config = dict(
    n_layer=10,
    n_head=6,
    n_kv_head=6,
    norm='rmsnorm',
    tie_embeddings=False,
    init_std_qkv=0.0266,
    lr_mult_o=0.648,
    schedule='wsd',
    batch_tokens=65536,
)
Below are experts of layer 7 (counted from 0) of a mixture-of-experts language model. Rows are named gate (a neuron's input weights, with its number), up (a neuron's input weights, with its number), down (a neuron's output weights, with its number) and show model dimensions 256-383. Each number is 128 + 32 x the weight over its row's rms, rounded and kept within 0 to 255. Numbers have three digits each.
Before each expert's rows: a language model's description of what the expert responds to; "raises" lists some tokens whose logits its average output raises strongly, later layers aside. This comes from a sample of Wikipedia text that the model never trained on.

# expert 44
It responds to: Articles and sentence openers. The, in, and commas at clause starts, plus capitalized name or place pieces right after prepositions, such as West Point, the University.
raises: " the", " another", " other", " a", " its"
gate0:164184104137136154121077110108147100104089110107111168124059144133116114250152125132152200117138106150185082051111128140131114140102121085099115125115125140117148155146098040121167149121140147136113100182090135049158161109115101106207132078136163132126134160131070169125106130136102137178133117177161164100134144147153131098140114184119133173114181177131129159108067094131115153130176
up0:082152160187163104124100175109108105191080099145099114087135104149150177136079145155085128169127079110130106117120150131133142157115133158164158101091060105099159142148062152068178141105107113158083173118156100153142154125134110167121090146126057132096168121114170076101102107059127080113135131138090093133155143081129096129097135079125124111094110047159140120145116135116129128128149
down0:108119137192110126164110157169080124098104058113164111115123149144110135145113184119108153109155143134074123123032160185069111179090147216123069147140136159131112131186152091142178125153088114140162127143066154113098157186088117112173153139098139107098112087120151106107167158174134208132060134134133123105126098120143153156157158134004094127071205159152108104152127105170126132141154
gate1:148146141135161138149182138142144056137189120077160087067088086122085101124100143136121115191081117202189090111103132163128164135147131144143057103185134126157153156139089124119153172136112144126139085145068098165126120102137117115159075109121108160182136168138159111125127045075134096141121142111120167113106157104161086110125186147127117101068112131199154122098131098104103173112142
up1:179099158105112112105096106107115128172151125125093140117071143071144129116120213113099112127143176089139114165138061142092090110128120142076087111102124165134116177087134090127130105166108160118166032114155134133124186165109192113100124159103137076146155149169107152113146051141163091153081110130165155164126068066170133197165140162112077144110121152113141119104130133083108121113113
down1:126160127123124049173176099130115167093166163168167130104156106137110079102169128141136118148121114126124129084172182085179129084189080171120038156144123085095163189160120139139147155148081098131131183119175177139133136141136086113117159131172156165115094120134150120091074132143214085150136177117123119164163107148097118120172050097129109194152120136140158112137075068142162123133089
gate2:108146191094086092182193115100171135132147126103196139141093173080156129160133152064187125113170131143112126123166164159173116082111162115152117154102121167148129136164110102136177137135157140148084121144139090136113115151093138108176175116102127133158127120112105138121179136095120086133131121171118111098076093104091115122139180112205116084142101106109131151103113082055114164140098
up2:111122050168124166114132182137058088142144054164105105097151106120114137064109181126101179110080123102176127134178096110103134146097132162134105131144159114120117081096128143106109089128110130112141159096098179144177137090123164088113078094135164175134136160088183100148125059141111140091119144118150137169144098081117129139121126145102151121105158153197184142105120166151153095135184
down2:104249152151110113128149114122082118152130128116108093137167100096158100113157129147116167085161153111153149116136130121130161119217133139187137163075116138148082181164152151170116089116099117111114104120150120184138088091123107129159122111075099120138112107104129075162162098132153172035096129139095179142150163144127138121144084236129110167076167132073183131154099163157142135145177
gate3:130157167143161112143106083127159165074166118142124103150035160124095103144094133096153099103116035141186118093163103128137104127068076126131127174169151077179120174073156114090177130093170192124097185145114084068135145092106102119134140130135095074162169134147130152101161164125127098124079148098085106116110183163116166112153130137129116129103167081118079122139137182149110075106156
up3:155115103107125174112095146129139071098069061187057106067172108094181160188111085115181137123083133061100087159145056111076135133139139219088088121094111128131147128158121082126137132112100090111143116173126137108108050123126074098164089127094148095199090136143154113162144129077121165154150145108123073106091143105159164106100121105159102145073116163113144087131074148156076151099156
down3:135134153111139118122120125103179077147198096163127116094160098134119144113146118156137160134162133068124105111175064152110153091116160159148144154104125127203145122107133095112158129158112109123095151124138089142099143112111152075178102170160137068119083138132122124152167133108188111117127098121135127115094140129138064127116166142128157173083166148116121143161110117175147151096088
gate4:089056104236133155138118141132133128143114164141134136098131145110100130107155078137166129163171131106111088125110118107186196128119123214114171134105116146175131125120068150086084131096113143215125175108121156088116148103098167098123047119126094135144172084092125130101192085122089116051194101237077136098133131150114101138191127120183053139101106126113154145163166146077122162167182
up4:086118144126108134145117118186121165111159124109138123152110155132063123149130112180144107162109100169127180108083160142093092151168127111127049088155140136198173123122106127140152162110159135134050145148140216125081115119108147107102175098114110168087124147114069121111102163081127112075146102114125074132138154134107145088130170142159048089136112115146088115145137104122167093166104
down4:158130116116139139145211166172109110142158125126117118160135131106123097121019093095114166112092111095083143097090197149110130128127106141143130112139138153163102147111097102124067108099105114122118156174137100153153146116145124157151120130110086186114139111087153137116174112166162130109113098139157106107107090110128089135133126065119149119144135099184153074085208132129120109163135
gate5:130096152160118095140146172147067114165123137144097129140115148160097111083155176139107151136109140184052010166181114102167105124123114154083058119196120094157091168175117126092124098107085173132115173137123140185117125187104140125163107148147133067125108095085173101145132122173146121081116135114101087119171134134153151123136104151115170128127158090177118084158156128126128089137162
up5:141082077131158111171098093158118086132126143141117142093122122073146093141174151095148143158118148115117158092118153136089174135166135114179118167116112072198146091171096113144169090046133099127110134153099151108125163114138090194169109121144168159102078083120058174095105135154115182126138136122174122124108170087137078192109139139132122123137053101094120101068183115147010178127128
down5:084143158052164114138064106101131118113072124078087092153089165105178129145168111118097121077175116095102139161111164117100095132160126152117158073074149107112065056096080164123170074153139105072131172147169174139145218111096125067089100141065120115100141152104108162126132197106127129255094156153100149159155145157086121101129117136111137107128128102106118109179148162137123137095114
gate6:126106145122106106170149183123139114109091097121080112159173149192119137123188120100157131085097142118151131171124154157117137128099098100108141220181110127067088111103120139155151123159133059071138147160108109149121122128130125124124127135062148028136104114148079110124138142111122124168146135110092122117122122161069110175108141144103133133097143179071123142085127138153167099124111
up6:084131113164090117108087185148120135078167120133099075146101134133130118084138095119129192126202132069160169179135172136091086178073061084051144128108110161092132067114118043109181124130105170055080180133145112207117118168095117157119152078105140068135106126099116179229126172141109098158188176097125136141120120116098093122197155144138070184130141144086141175109133156137119127128145
down6:139161175124152105080113080158117141159122152137099105157126097095142197131151143138126100148126163179136138160099103129150144110167122155082099140145136122106137078110132078096091095154126093120112067191087137153136080145097096137140164130100099186091080161172088095125148104153132120140152090116128171166205104169154132115094111146126173131202103154122133138122148063105149122141104
gate7:142102081128105168073159128105084169166150184095102152162118111102081112099100147080184151144092114197127095118145155170140117117136183117094107141112097194092099145080142146118116082156138125135116112071083165096098121114091033162143170135074141074150176164127095097134135152108122123137130132122146129096213183078105134113166169155117104118075173174111175087103084078094123224097116
up7:128135125114168179182170149098179105097131120129066121145160106069133061166099132108103152125106154168130133142177163133063128065097128149145176123131123141146171140160126128099122129049202152096100128137191125167124153142099128136081097151103106120088134117138131147067137146087104133130149112162148137160114154138125129124092195104098164138197108121106165078049126064147149102138124
down7:102101132056117079055116085104106142114137101123132163115160110146147170143075127099152140112122129150159160186153131154138145017174108174134097153157150171096119107127125130103127096117150086193117115044154114137055109191130118171170131145118157135141152046103133110131107050100121099144116113113149103139035155120069082096148163161125155090086152102172126111141129126171078184095175
gate8:110069178119170128219130111131191124153165096053096129117088197107048120123133122083128115121090142176149173116089095113120069142066104166100119140173160167120206117147129109138128149139176162103126108138117158114081145117110198148108135128063151118089144212143124113149120116149154127181153106139095169118115117100183112149128149054127132146124139132085045117134078115036119154133194
up8:097159170117111152104151166177115133122182100139090134121095197086131109096159187138117129136147166126137075170144093112140114097131141134133148193143073079168106132142106143142056068077125104098145153097139159130156121101131156138095112130177103102121172133124131110111119131057071159085179127128117107193147102125102151142093117115108139095120105128146167094156113156127122146101165
down8:143115144077123078130183118159157206115146136113104127147150098163098137140054127115139126142205118121071154121117088072146151104137137152134125090131133128131132108154085172103151115118092176100139097147108122095116115070144160189085124081147167116133103152120108184199136184066107148113101120165072088150133095113108072112057149114141131110080131080117160138180082154077113124131205
gate9:139143158115123140121104098147188139112087130122101152156074075159128139134131161098176122080058115065119094075130154199087075139108127078136137172141097146143155177152126118169146140177111076117147058108101078118130146131195132164119212162144159107142139134113152165148145126154115109126115082109137152104144190078136136102098124153121134101142150142176125141196071148133093138131153
up9:137128146124132101158099162173110061131101097183120032130126115063126124130114090125106145138151149204150065147131098111126127141096142150175116103122097137120125112112082126103168185100148146187177185145092140142098100116172103137110128106114083153115142127036197180160085079063158157212140114130146096144059086124106100121129199176116053101123096123144114103114169112136149118126123
down9:034170078162112093127116154142120082065127065097155094152150140164090158123112110075145126166146135192084106163091162157134132137120140116140140161104191138131137160145162092136117115126063175114103139166066141138116053167109169142105133164095167128128118117101166177146131105128204118078123117069100180106103087160133090152146098185111099083093111075143127149175093085126123099124125
gate10:124169130143155135171080126158191119156045131098137068076080130153106116105153097136110136103100118169142129111134131070161136118142127129130064175161084151160128151077091086167085130137145214153096094146116078146108112155116134164103096139150125096132180142116160081109158089140123171190133120212125153141142157178043068133096149135109150141147123136072159082078099124149053102108138
up10:136051116113130060061118110087173095153125142101112136126191125180135103088052129096127150149102091144122181104105143149101131117144161154148121177137122137130062132187121112088145127122076110124082163124177141119126127136102137134126074135145116153134119122079136135180153105134074122095129157035200103117143165144162145127106123162175109102114136132129142125204145140104095090134123
down10:131157146109132118137138164136143116102134133112140078122074087126171113158085112139178127105145144093087098105159071123090139114109112124125133107195118118152179035086120060119071145151113165069117141152152189138149082086129183152091139179184126144150152105178175131116124137170175128103128140140160159152101173129137134149121100148139113131154128123107124087100180113142185177124114
gate11:166097165094180136125120100128098056146137150105159135144135153132121130117144088164090139113081131140173048130136132148127094122094140107154145092154138158127137188116157163133147188131115159129123117115108147058133180057116143176051103126087143083177137110136149144106107114130132105072115117097144181137090106093210150110161173107160139162138099049134133120069190133136133173096132
up11:121105173139189104142079135122076144087179104165110041128167187103085146164115127126137143111108108069106147163162071123098222158136150117121098099062120135183078075116170101142094176071098147134127102137121063122101126109107083187100136117120142128089091170137104142129151141107147136155117153095100150048160160100111105094130161154138111110189130175136138107073108139121157134156120
down11:124227134150110156105152160039121097137058165172111093159130076078104147144078056158078141125085143141174116146053088126110099126140139191189125170126083166089122148156102143173173111151145139176101150137140107128176199120133184076172156144129123087150083155146148115122116146102046117133073129115070100113084127095078137146147114154159127121120121082117138104116130101106109174177130
gate12:112141173057131118117126074100086159146101118183140123090166077116091139130133052122161149141093128110114197122134136177123085188118170160121144148047136226181132150058138108137140164121128143145124114140114178168122173145103176147133105107052119130114132203148099134182092101151190083109149176098116085121154129091139106052091124082130143156138119146123176088169141167127142151075110
up12:113121140192144152145134148168179117121175105093160160110143124137129157109118142136097116090157124203105109138125096142117146056098077092149113120153085107118173139187121116172107116090076121085144125137052087116111072179165165142045067153156117095143107092174161075126157114100077196125136105166098105142098140170200179146064179148145117124111140123113132133066096143102151053195127
down12:124114073090101134132118106129143176070117094123098179117156120129171107116072104088103166150077148131140138152107155132073102112139115186129071105111123110116152099185132098120083061123100160157138087099125128141137120170124121157149117108147144131161123137104123134188173137104111138089049169121166107133096139078103100109125104167136112135124100122146122099123076150122137148112116
gate13:149146172145134050156116096111137140134090135117096145038099139170108137082062165121157149089034150155136133152050141171120163111145092231129102170109124066173110113175154180134163144124199120098113174147156193136185156138087129107095150131136112116134153129156174054110119157150102074158131100112166129170166111176104132162114117140043131115169113169098047087172145131174138148134150
up13:182107136145161108162149106155136168091180095170138167162107109211091124087148184124129124120103094130134175133130175119125138141177084175112126104105159060169145136129140193125178112182174061095160136144189132129141153149106199083154144093156070165157129140144114130046068141116111077121119113181116132208149135137103171140075141134094139117194105158101124100177171122148148141167139
down13:129084101105157077164109137148128075113105141002118034109148105095095114166109096136112096163224135091132171131116213113126163184167145067126060118080164147126085104142156107090058142107147137146156161135129141175133164126081123099097077078144107051217131092111096033109142140089095118111111135146135126133121094127113164156117135128152128162139091128115161136159110095100136122099056
gate14:098108109143131118141136166145135126132174119122066137158121155078099073159111082091138100131106094124151152110112124104084100129138131164107124097106124126221150149177121202108112080115150123082126152096141142119143100040118116094137081092136172096126118169113105102106025128097080131133089144206112130183087100111134081097156129111127075100154106076117083123148138153176092128124063
up14:109083099161143140131150107099128110181071105052074193160164130097116105153048129159099167098114137111145106109122097175087102134212149084147129143103136143142085176037137097147141113152173142128088111098131140133129086144120117110088105117149160114212160102057116153146150147117066158139115086152133126138147158132143076158139150070115122169113087128151149101143168093102151207134133
down14:107095104127119105105208127190084101120098123133129104096177151133041100135136141103156108144131172141158147098146125100130137110138081117144154118132106144154117130136108115173162086127155141127161166091102208108101091136131184132082163127151110106130126171147149137102147077117150028121102109157118129099081156184129141109132104135127131138099142118118232170168146133097170109146158
gate15:117042079102178146156101118105136097126152131142155137104175197127160141145143089125113168087142149144052131103109117116169120065132153043114148133104089164128105191075127101163186123111090147144049143033098077145162131082111123153113130161105154121137135175128142143189120104151100061131094130059122134130169101138141130139062115109123117175066171081091138092121182189117137131083092
up15:100120147157113132127119141143157118136131124162162100073141184129151081155183073138158155094089123145143147103161100140142103184180106128118088086176135105105128148161112191182108089129087095141160146180072188092093143119120141137219143178054171123090116155165085118066160152185173043126093088108114157115079099070134085092144106137169068093130137143125136127164193120130111096155090
down15:051166052122106161115139121049112137073117142154116128151104108128146116093125062156134147075142134135159109128117090076170115183134106127118134120137149066197140095153147115140138134066130118097079136135154103148125136177102153150109145102133120179115117142153123107128108104137093186064142135149107090127154137097123134186150079105074136100132120141128101075106098185143098100045156
gate16:153138189147143169168124091148124093079132182132155125098082114156093097068081106115100139148071119124082048149137153166178127080140096057108150099125190117163109144158129152137141105123124132107113105119103156100145086099146081129133166090056063120173138140124129142167099162102141148113114180137172148135162128129184137100087138138078125130151095077118162192113095126094134155137133
up16:098135142113146120143125147102126120173127113180062157176153106082146147113130100177155165079079117111188156135166095173130161114143216186045132159070130102107154150160106091146084101150102041082150164091092112161047142209162127137120093157096150108131152152141109138170071132146069081153108176123132075218128096094165124143160146111170125098172124190123146123167157152153135208103130
down16:130152082134123083149160064134128165155195157084156028103072104130096119094226152134107138141158046136108167124163125160173140113110091132167133161139131106200157100183083104165139170126138120113172169153159091125178147140131156101139129151131167131144071111158129137169158152121134115149130110166125130098173082143125101121089144112080139150070075107073149136169132103152183108129125